Weights of a small mixture-of-experts language model, trained from scratch on English Wikipedia.
Size: width 448, vocabulary 31745, 78.4M parameters.
Below are experts of layer 4 (counted from 0) of a mixture-of-experts language model. Rows are named down (a neuron's output weights, with its number) and show model dimensions 224-279. Each number is 200 + 40 x the weight over its row's rms, rounded and kept within 0 to 999.
Before each expert's rows: a language model's description of what the expert responds to. This comes from a sample of Wikipedia text that the model never trained on.

# expert 38
Description: First pieces of foreign or unusual names and single capital initials in lists and tables, such as Sa, Dj, Win, M, plus month names.
down0,207,125,149,248,204,160,157,150,265,208,214,204,243,183,270,237,174,154,271,258,210,213,192,193,195,177,180,233,198,179,220,233,241,239,237,136,180,273,209,223,203,182,236,210,194,172,208,125,256,214,129,207,245,207,165,182
down1,145,129,176,253,242,220,170,255,227,214,229,224,238,195,187,189,250,136,175,192,218,206,166,222,213,187,190,197,183,245,179,214,194,189,228,226,149,207,168,225,154,230,238,242,199,142,245,197,151,190,241,255,162,123,144,208
down2,157,219,209,252,161,251,154,236,202,131,168,246,224,177,134,194,183,215,261,278,193,267,197,174,190,196,179,199,172,214,225,262,224,282,269,142,175,272,166,193,228,196,212,161,179,113,217,186,101,138,154,231,150,259,195,217
down3,216,233,177,206,164,231,234,244,216,190,184,209,169,159,148,224,156,154,185,149,198,124,221,182,238,284,185,186,255,140,207,233,115,194,260,200,280,245,184,112,250,123,170,161,198,204,164,213,200,193,187,248,189,210,136,215

# expert 29
Description: Word endings of proper names and place names like Can-ary, Al-an, Man-ly, plus common first names such as John, David, James.
down0,264,185,152,192,269,200,251,233,185,223,198,225,194,223,172,223,179,204,126,201,140,266,239,234,132,236,191,192,200,211,160,233,237,199,269,213,223,157,145,218,183,260,222,147,238,146,160,167,144,220,128,241,157,215,170,195
down1,182,235,150,240,166,163,220,215,220,210,244,161,242,250,219,150,225,183,203,209,208,182,247,190,209,209,144,216,179,220,184,231,204,131,172,254,271,264,243,141,124,182,268,211,157,279,163,193,188,154,193,199,214,182,224,224
down2,141,191,265,171,183,178,223,189,256,116,194,218,236,200,176,215,196,184,237,202,225,238,149,127,263,261,202,186,246,183,198,186,214,229,89,293,191,150,141,251,138,270,177,223,244,212,217,249,178,225,96,239,195,176,169,211
down3,252,241,232,265,172,213,272,196,189,153,249,193,272,172,264,234,194,213,163,272,215,205,167,150,199,112,195,232,166,241,310,233,184,200,255,264,267,236,137,232,171,161,172,157,305,214,240,254,218,192,188,191,213,211,212,196

# expert 23
Description: Common prepositions and auxiliaries in biographical prose right after the verb or subject, such as died in, was, at, is, on.
down0,189,250,218,182,181,149,215,282,223,164,175,148,205,233,179,213,197,134,195,158,200,246,160,167,172,161,232,225,212,230,196,223,156,191,260,208,174,188,224,207,268,208,230,164,185,182,232,210,241,288,223,181,187,168,222,241
down1,233,193,139,225,186,147,171,172,205,286,200,159,241,255,137,174,220,216,178,180,187,145,197,239,198,243,117,195,212,181,202,170,235,176,213,206,203,271,169,140,229,282,208,334,257,188,108,148,180,246,220,195,132,185,173,217
down2,242,189,226,276,207,252,176,205,202,189,222,193,165,209,198,186,160,222,139,190,113,94,229,143,204,249,193,188,194,274,189,171,210,146,229,126,223,254,210,236,228,168,204,143,143,301,117,178,225,191,155,174,230,124,226,250
down3,98,239,206,154,230,188,223,240,173,222,114,218,200,253,170,177,166,255,169,145,197,163,260,210,209,203,169,132,200,152,155,164,162,206,236,205,202,202,161,199,238,206,135,211,205,260,209,199,279,131,166,184,281,197,185,200

# expert 16
Description: Commas, and, or, nor, and closing parentheses or quotes that join items or clauses in running text and name lists.
down0,147,250,201,228,184,196,256,124,145,258,183,252,226,248,191,204,223,245,238,223,274,222,169,159,171,154,189,233,137,185,178,152,208,180,217,238,184,178,205,248,170,147,260,164,219,192,218,174,161,177,276,203,174,184,162,192
down1,162,217,214,198,208,215,159,193,199,217,193,129,249,156,187,343,273,184,248,68,312,190,217,208,176,145,144,115,209,236,198,217,196,246,185,266,254,210,174,114,173,204,156,230,205,112,223,245,131,211,215,219,182,207,208,159
down2,219,188,229,216,210,200,281,294,212,205,146,175,225,232,252,256,191,199,191,212,142,129,234,163,244,163,183,199,287,168,197,235,212,173,191,199,187,250,201,239,200,249,193,217,214,204,177,141,115,297,181,203,211,161,184,193
down3,160,233,224,158,180,197,154,196,164,181,165,249,196,128,166,260,286,228,188,165,110,167,193,179,186,226,175,143,129,230,156,202,255,171,197,254,202,193,214,190,161,240,167,262,115,165,187,253,136,232,179,179,175,184,223,165

# expert 2
Description: Later words of multiword proper names for places, institutions and teams, often in tables, such as York, City, Garden, Ravens.
down0,192,238,285,246,286,285,203,208,228,213,188,255,152,191,191,231,222,178,197,222,184,229,153,248,144,188,183,186,179,169,258,186,201,233,134,226,180,165,303,200,182,216,102,229,170,250,152,141,279,250,194,227,208,162,230,188
down1,121,223,217,229,280,195,228,165,176,210,170,279,232,201,184,155,218,252,251,224,197,237,211,230,232,186,179,271,213,236,219,237,248,209,161,235,189,224,228,129,220,193,162,199,172,133,177,208,227,55,158,215,182,264,173,146
down2,185,160,138,280,162,182,193,150,137,194,222,205,198,190,249,169,177,229,235,154,232,187,233,148,211,217,193,162,272,209,210,200,199,167,238,179,231,208,197,160,139,233,201,238,200,142,243,186,284,229,190,236,197,266,162,160
down3,240,238,166,220,197,184,178,180,215,153,222,121,214,187,250,212,260,129,264,199,187,197,244,228,172,221,99,175,251,115,158,190,230,230,185,223,249,223,153,184,272,215,186,172,237,282,199,179,226,192,248,220,216,184,211,118

# expert 27
Description: Country, state and city names, often after in or of, such as Japan, United States, New York, France, plus foreign-name pieces.
down0,170,193,177,267,188,191,216,231,230,245,235,226,259,207,199,209,231,139,164,275,270,187,207,166,170,209,186,140,251,136,102,159,247,197,229,160,166,187,167,254,238,188,212,118,261,210,145,209,192,208,197,167,228,170,198,261
down1,242,205,210,236,162,198,152,203,295,222,281,260,205,216,237,193,234,210,149,187,232,247,151,229,160,262,164,165,120,119,182,193,171,219,264,203,152,197,176,221,188,208,211,278,233,167,138,213,174,171,182,181,239,149,226,185
down2,206,307,135,152,260,211,202,199,213,189,179,186,252,204,217,226,139,206,149,274,166,199,220,247,181,168,214,235,148,231,214,189,212,167,201,228,171,172,155,165,214,212,225,242,208,195,169,253,180,141,200,184,174,155,223,262
down3,187,193,179,230,242,193,124,137,211,183,266,187,161,176,172,141,203,173,217,214,236,199,254,256,115,249,221,275,182,179,289,186,245,273,174,211,237,216,197,252,239,147,237,271,217,208,254,198,241,233,223,204,278,206,153,145

# expert 35
Description: Single digits inside years, codes and figures, especially 0 and 9 as in 2016 or 1979, plus million, many, annual.
down0,194,167,227,189,242,186,183,225,196,196,199,184,252,150,220,210,222,154,165,244,229,184,233,201,269,206,221,177,154,271,226,206,232,224,176,135,168,192,201,182,140,168,204,204,237,263,180,211,257,226,240,251,230,187,153,161
down1,276,286,229,220,83,190,247,242,238,218,189,194,255,188,171,208,192,212,157,162,149,209,169,247,190,193,199,148,169,260,153,155,162,212,266,209,188,133,195,239,209,178,242,199,213,195,264,186,202,182,170,245,232,221,282,190
down2,186,257,207,177,80,131,132,198,136,230,192,233,232,167,185,213,181,250,297,176,197,182,192,261,226,213,217,267,182,184,173,196,232,195,171,207,211,226,224,241,197,176,200,256,191,195,284,154,207,216,150,214,204,203,222,201
down3,246,121,232,227,153,234,213,213,217,234,199,174,233,217,165,218,134,215,138,116,179,224,242,152,153,160,204,219,178,154,186,205,192,185,174,203,289,210,163,251,202,266,172,204,156,244,200,193,193,132,203,172,242,236,95,168

# expert 34
Description: Quantifiers, adverbs and auxiliary verbs inside prose clauses, such as only, not, most, some, have, several, often after can or to.
down0,214,168,189,195,218,176,180,236,119,129,133,224,176,167,184,154,162,149,151,280,231,230,195,230,119,226,165,242,194,273,159,190,211,193,221,180,201,162,110,219,134,210,139,191,166,215,166,219,129,210,199,151,213,215,130,237
down1,159,169,205,172,183,174,186,202,213,136,234,195,233,242,150,206,142,264,238,226,134,140,175,147,174,209,190,178,181,177,216,257,219,182,126,206,256,239,170,99,283,267,199,135,212,165,155,259,152,211,252,208,281,232,224,173
down2,127,199,234,175,221,230,218,194,129,205,269,165,153,267,133,263,176,184,214,230,110,201,204,213,173,215,186,252,189,182,204,274,129,197,134,270,122,234,233,214,229,226,142,276,163,178,231,193,211,203,221,166,164,265,200,111
down3,126,233,228,156,220,216,286,208,199,191,220,202,244,206,206,249,211,217,189,162,139,217,219,144,227,172,321,166,146,196,261,174,229,180,206,173,205,205,197,168,148,160,224,246,156,199,217,175,180,261,237,290,192,198,164,169

# expert 39
Description: Prepositions and verbs in athletes' career narratives, such as qualified for, played, won, scored, season, League, Cup.
down0,209,189,190,135,156,134,218,141,218,162,238,191,242,215,221,206,152,109,179,166,166,120,215,218,196,188,233,188,228,158,211,214,217,150,158,256,222,257,224,123,184,200,176,242,240,207,200,187,168,188,135,273,234,212,266,210
down1,157,195,240,228,239,170,205,172,176,157,180,161,230,215,192,205,207,270,223,184,198,239,269,230,154,192,175,147,249,154,237,163,180,258,227,161,205,244,176,127,215,147,145,195,182,233,262,136,212,187,244,116,130,207,219,187
down2,186,152,159,205,212,198,158,199,202,133,212,193,224,162,200,272,162,228,143,190,250,202,221,169,208,217,284,240,193,230,219,171,146,225,179,218,158,191,237,185,245,199,190,232,219,187,185,192,248,194,232,197,201,264,225,189
down3,191,174,230,211,194,236,227,182,194,156,173,159,221,243,246,203,248,166,211,170,218,186,291,204,228,165,223,216,243,180,191,161,229,222,179,187,196,188,210,162,289,294,237,192,255,243,245,154,216,230,261,257,215,222,157,234

# expert 30
Description: Content nouns, directions and suffix pieces finishing a word in prose, such as area, south, building, ed, ize, ffer.
down0,167,232,185,136,227,203,186,148,219,210,327,269,238,177,265,228,237,133,217,222,192,225,215,204,272,149,270,210,179,179,169,207,185,255,183,211,233,198,191,164,203,215,208,179,189,294,216,141,241,219,170,215,163,228,184,199
down1,122,211,182,152,217,177,240,161,210,207,219,218,216,238,139,228,221,255,218,211,146,180,256,209,114,214,172,282,168,226,213,162,196,203,163,191,229,184,184,250,238,206,206,213,178,241,187,207,149,197,193,270,154,210,162,251
down2,197,222,146,261,221,176,289,161,224,163,163,220,232,197,277,269,225,184,163,274,178,196,175,272,162,203,183,220,222,167,252,205,246,186,226,199,239,219,132,217,245,177,143,247,174,206,161,244,168,206,181,195,185,192,205,137
down3,205,239,172,138,210,222,204,204,246,154,201,232,171,222,189,187,213,225,205,240,234,240,192,207,135,275,253,201,145,183,127,164,177,131,160,252,216,236,248,224,191,304,238,261,184,234,239,230,161,171,231,182,155,234,225,193

# expert 46
Description: Past participles and verbs after was, is, to or be in prose, such as known, released, called, settled, originated.
down0,151,223,165,199,169,245,222,221,178,218,212,194,169,183,221,138,180,231,199,186,204,201,145,229,239,191,235,155,193,252,168,168,199,157,238,186,93,237,199,190,163,247,162,217,177,226,161,283,225,269,275,206,218,106,178,198
down1,211,169,178,204,229,228,203,186,206,253,196,265,182,213,193,238,194,251,178,135,146,113,197,181,170,202,156,200,240,230,194,214,209,114,216,166,177,225,185,219,188,218,237,251,210,159,212,169,161,234,188,186,234,140,180,215
down2,174,195,122,238,223,165,140,187,137,248,155,156,225,254,127,187,178,179,219,154,179,196,163,187,223,184,229,346,158,151,192,197,155,210,209,183,192,162,250,172,167,213,144,233,204,244,171,244,173,159,215,199,232,167,230,214
down3,250,179,192,138,238,207,135,189,303,228,203,192,218,236,201,189,225,250,185,177,257,217,181,198,190,163,135,195,134,264,251,223,176,234,156,179,192,172,244,263,187,176,118,203,153,241,253,224,224,183,143,211,221,177,234,116

# expert 18
Description: Common nouns following the, a or a possessive in running prose, such as film, series, family, station, Party, University.
down0,203,200,159,123,213,239,196,142,194,129,224,183,129,188,180,181,202,164,200,170,171,138,144,210,187,219,143,265,192,230,171,220,255,206,122,183,165,170,107,164,261,224,188,176,166,190,229,120,206,226,252,173,104,181,141,210
down1,241,227,166,220,188,245,150,169,210,205,221,206,138,207,134,192,191,108,211,176,200,199,170,174,245,191,196,214,227,220,283,197,172,228,231,98,189,195,165,219,205,148,293,251,220,179,224,237,262,184,220,179,213,226,239,176
down2,177,193,169,181,125,211,194,223,193,221,198,193,219,202,182,151,188,207,193,150,202,190,168,174,197,190,165,194,203,212,187,211,187,196,263,185,209,151,170,238,224,157,209,180,229,228,189,236,144,254,191,184,230,154,233,233
down3,206,168,228,203,224,192,263,183,160,219,182,210,190,145,110,161,194,270,246,172,196,208,165,309,236,205,195,168,158,173,156,222,262,248,151,180,251,217,170,187,227,215,229,189,229,219,213,186,183,210,251,158,172,233,225,169

# expert 41
Description: Commas, periods and connectives opening further clauses, such as also, which, but, including, especially, particularly, or a dash.
down0,202,226,224,202,185,179,129,256,192,189,218,126,254,208,143,237,182,225,214,237,202,277,188,137,210,152,196,176,169,136,277,137,227,189,256,139,180,217,240,159,255,225,192,175,176,207,159,215,193,154,207,148,192,138,162,241
down1,217,201,190,260,216,189,258,151,246,235,165,209,223,225,213,172,140,220,143,215,202,166,280,218,192,125,226,145,248,194,214,281,162,197,164,220,197,210,194,219,257,162,190,213,145,210,216,183,247,183,227,224,157,241,221,150
down2,124,198,230,258,234,153,239,249,203,184,205,183,174,190,160,256,195,244,234,197,220,199,259,225,161,161,227,265,208,148,214,174,192,274,218,201,202,257,156,227,131,151,104,216,158,204,196,271,213,195,230,171,175,232,200,268
down3,173,128,234,244,233,163,281,218,261,231,180,247,219,146,202,191,262,193,144,140,184,123,142,198,180,213,260,195,206,182,142,174,198,233,200,175,288,179,204,175,212,228,189,266,202,199,189,188,204,205,222,226,197,184,182,167

# expert 20
Description: Line-initial hyphens and bullets in infobox lists, such as taxonomy entries (Kingdom, Phylum, Class), plus field colons and table cell pipes.
down0,155,190,168,241,99,155,230,162,148,216,239,256,138,189,121,232,116,168,203,221,257,172,192,137,166,188,213,162,187,209,109,247,158,234,257,230,158,137,222,81,237,239,268,175,199,167,222,253,192,219,174,212,232,190,190,246
down1,194,131,184,208,151,194,140,191,179,251,192,177,138,215,203,209,124,125,189,198,148,254,166,180,169,271,241,183,127,262,167,146,277,234,207,147,218,212,200,180,215,235,182,120,207,212,133,235,137,206,140,195,111,169,188,150
down2,213,176,208,111,203,196,163,94,184,220,198,207,223,184,290,194,129,265,268,184,115,166,242,196,105,199,220,176,213,128,178,156,157,175,209,284,174,245,220,178,183,173,248,208,152,214,173,157,205,249,180,176,208,196,206,174
down3,171,182,251,239,194,172,170,153,192,149,127,169,188,236,195,168,125,170,226,131,182,151,259,230,222,176,210,180,227,171,160,132,202,211,234,275,180,291,235,218,250,198,166,204,171,212,187,208,224,198,154,218,157,202,186,211

# expert 40
Description: Adjectives and ordinals placed before nouns, such as national, international, first, other, former, American, Nigerian, Traditional Chinese.
down0,237,206,176,156,139,213,151,148,198,204,229,157,190,209,158,184,258,223,185,195,222,230,206,169,157,281,228,152,240,174,169,147,194,262,182,191,178,184,225,188,246,195,173,217,150,169,73,210,157,213,203,127,234,278,217,191
down1,164,152,149,199,185,191,175,207,224,205,250,233,210,272,254,267,195,233,201,259,195,224,193,221,228,160,134,208,166,227,189,311,200,166,178,214,219,158,244,229,195,203,214,243,224,137,267,210,172,148,131,144,204,211,195,253
down2,264,152,172,222,162,278,150,178,264,218,224,152,203,147,127,166,313,179,165,187,201,230,214,255,203,186,239,257,160,190,264,207,209,230,171,215,164,175,171,198,228,176,227,118,144,243,115,167,178,235,224,242,226,138,139,209
down3,240,241,190,195,191,203,187,220,135,212,165,213,213,194,220,172,249,176,194,186,207,196,226,158,170,145,205,236,189,222,205,239,255,233,231,230,144,249,209,204,233,280,200,186,225,157,194,211,199,226,139,211,195,241,208,244

# expert 24
Description: Individual digits inside multi-digit numbers in tables and statistics, such as scores, measurements, dates, percentages, and spelled numbers like eight.
down0,211,194,235,154,205,197,191,175,215,218,172,152,176,151,147,282,184,166,162,174,123,208,154,184,151,164,166,185,150,168,283,260,237,173,219,231,172,246,151,299,180,186,164,213,208,231,305,199,249,220,244,188,267,251,239,188
down1,143,255,142,269,270,189,146,163,217,180,188,236,162,233,127,171,180,174,223,241,190,205,196,218,157,254,190,239,223,261,151,286,141,210,223,233,178,220,201,154,207,242,222,212,133,188,232,194,187,195,169,219,256,237,207,182
down2,183,163,215,192,201,238,278,196,112,218,257,196,207,228,222,219,242,166,152,182,308,161,204,184,228,188,252,174,246,177,145,199,242,150,202,192,212,120,219,93,182,210,176,141,216,236,205,191,195,206,177,127,251,186,210,289
down3,254,150,192,142,107,158,220,206,216,203,232,90,224,200,202,172,147,210,222,147,231,179,208,172,190,219,223,161,225,259,208,183,141,186,216,148,243,215,164,187,254,202,182,293,199,144,163,235,186,160,186,217,209,237,241,246

# expert 3
Description: Common nouns and modifiers in infobox fields and taxonomy lists, such as Genus, Species, Location, Family, water, body, birth.
down0,228,188,203,213,187,196,327,198,205,246,223,230,296,206,121,182,264,189,200,216,217,160,237,157,178,216,292,188,190,215,178,192,163,205,235,194,284,213,181,173,206,274,245,243,202,250,181,148,234,185,173,164,248,132,200,193
down1,188,235,223,178,159,184,191,211,168,281,189,196,186,243,225,222,214,233,215,210,198,184,185,270,223,272,168,270,191,199,231,211,201,163,166,256,228,190,190,236,215,193,158,126,182,259,216,194,214,246,247,279,178,214,262,277
down2,230,165,204,189,161,238,208,276,225,222,217,199,221,215,235,215,213,192,141,195,218,231,174,175,179,199,227,218,181,190,228,242,250,208,247,175,184,199,207,217,171,257,209,171,162,150,152,171,192,170,187,191,250,257,215,178
down3,208,71,208,180,218,204,215,182,215,200,235,193,149,161,211,148,294,232,174,216,139,226,205,276,223,190,211,151,111,218,199,264,227,242,238,230,180,255,134,195,161,197,159,198,216,263,228,210,171,163,183,196,185,241,120,189

# expert 21
Description: Digits after the first one in years and figures, e.g. the 7 in 1978 or 1758, the 6 in 1996; also century.
down0,188,190,187,259,194,229,213,169,138,231,198,188,228,200,190,147,189,178,198,260,286,259,219,181,166,169,155,215,158,167,181,148,221,256,172,179,200,233,194,187,159,207,231,182,169,226,172,167,147,204,214,224,204,199,205,175
down1,173,146,166,129,229,133,199,194,261,205,186,131,180,186,153,228,234,253,150,200,176,230,148,164,69,213,207,204,178,225,164,210,188,228,214,227,225,210,172,202,199,246,160,227,186,166,228,202,182,234,176,154,209,193,200,238
down2,145,245,228,165,214,211,216,136,188,134,232,213,178,259,224,245,200,199,156,234,213,223,163,144,178,214,184,177,268,187,222,202,245,222,245,275,219,243,136,162,210,233,76,215,226,136,187,199,208,185,182,226,234,135,252,216
down3,202,178,185,217,181,173,194,241,246,167,202,151,182,165,213,175,184,160,229,181,182,210,193,173,223,173,190,253,236,189,196,140,238,183,218,190,211,128,120,217,240,251,200,213,268,231,115,208,180,180,164,178,193,274,198,235

# expert 26
Description: Given names and word-piece endings of personal and place names, such as John, William, Mathe-son, Ladisl-aus, Rob-les.
down0,183,237,202,278,83,230,260,156,160,201,213,211,157,191,179,180,189,170,215,246,182,211,209,145,209,255,167,187,233,213,154,221,196,169,255,244,172,185,221,264,209,184,192,213,233,159,219,156,151,81,241,143,169,164,276,167
down1,155,202,198,185,207,228,121,210,176,186,249,133,195,160,187,151,220,247,212,219,214,250,186,196,256,170,205,308,215,240,229,170,177,180,165,225,207,201,200,209,155,147,209,245,191,199,211,216,218,187,84,146,133,232,183,184
down2,193,192,251,166,154,195,181,201,206,156,253,109,245,151,240,179,169,225,222,158,168,236,220,200,239,161,192,213,219,207,255,239,271,256,256,252,208,177,278,230,253,193,320,232,194,221,222,221,189,234,212,198,293,152,233,143
down3,236,224,235,156,177,190,185,226,146,257,110,166,199,270,246,169,189,200,227,223,278,227,245,186,184,186,197,202,187,178,231,172,187,221,170,192,197,173,194,197,278,196,241,156,183,140,164,218,120,220,183,219,152,307,216,144

# expert 12
Description: Prepositions after passive or relational verbs, especially "by" after laid down, nominated, succeeded, plus from, with, between, through.
down0,253,202,194,168,160,219,262,143,164,136,255,239,164,207,238,144,201,264,175,197,217,235,166,190,197,240,289,202,131,193,198,217,157,255,145,188,216,218,127,199,194,204,173,179,163,163,242,176,180,200,227,251,223,203,218,213
down1,129,183,190,268,190,195,189,282,214,201,187,185,186,167,263,123,245,241,192,213,165,196,203,177,189,165,234,237,188,161,149,198,168,163,178,185,178,268,189,185,210,195,213,222,172,170,194,150,163,204,213,252,126,212,142,264
down2,199,203,170,177,251,205,175,189,213,211,232,135,196,151,251,250,169,213,232,197,217,187,80,183,225,260,240,177,265,215,202,218,123,200,147,153,163,222,126,122,217,177,298,237,199,215,147,162,249,188,98,178,146,223,264,160
down3,241,140,147,221,220,224,180,208,154,202,168,209,200,205,196,145,199,253,175,234,153,236,170,153,217,243,149,212,226,211,173,255,172,172,222,212,213,198,202,202,273,211,216,259,241,151,187,214,275,194,281,270,224,165,157,176

# expert 6
Description: Pipe characters separating cells in wiki tables of results and statistics, plus semicolons, slashes and dashes used as list separators.
down0,270,101,131,193,166,146,166,178,246,291,160,144,160,187,189,225,203,247,272,235,181,224,159,242,221,185,149,116,243,167,179,181,137,223,186,214,169,210,191,192,261,196,247,240,186,142,216,189,224,237,128,232,178,188,236,243
down1,163,208,200,199,234,226,226,189,189,240,227,197,184,208,168,253,179,257,190,190,193,207,225,280,130,160,217,234,223,194,218,153,214,153,227,234,233,134,248,150,218,159,250,215,207,216,289,218,213,290,196,234,236,313,125,196
down2,244,220,224,231,145,213,142,165,175,244,171,229,159,174,205,213,224,223,234,147,108,211,172,199,225,175,229,200,209,177,322,193,195,234,135,139,184,295,170,147,169,216,234,235,222,259,174,196,299,195,176,158,185,138,205,224
down3,218,280,226,125,129,191,210,184,167,178,248,191,187,200,203,184,273,190,216,228,222,206,225,227,153,194,305,104,184,262,276,196,252,194,209,175,243,170,192,282,198,140,210,111,202,197,151,145,261,230,267,208,219,182,234,203

# expert 44
Description: Noun suffixes like -ation, -ity, -ism, -ities completing abstract words, plus institutional nouns such as government, law, School, Council.
down0,177,223,178,185,226,117,211,176,197,172,214,198,170,267,194,251,214,189,255,245,174,176,134,210,263,183,156,232,194,220,205,187,186,208,226,195,188,230,173,147,252,235,160,183,126,240,212,214,195,244,151,193,163,178,254,177
down1,195,195,213,154,187,202,124,213,224,178,220,243,153,250,173,166,232,254,161,151,179,247,162,217,264,118,198,235,189,220,195,139,198,176,247,169,211,219,187,232,242,199,164,138,217,158,205,157,233,211,209,227,194,189,288,242
down2,201,125,159,192,187,123,225,233,115,217,187,120,256,235,156,236,175,168,253,178,244,207,201,183,178,183,221,259,312,160,223,167,189,218,199,225,194,198,208,151,173,165,165,155,298,205,253,185,237,182,230,183,233,245,101,239
down3,246,277,206,194,241,156,198,156,217,213,209,190,226,236,193,216,245,242,245,227,201,178,200,171,189,218,192,234,187,158,251,172,138,178,223,265,210,178,210,204,197,143,287,203,188,268,145,200,165,238,153,133,242,202,184,213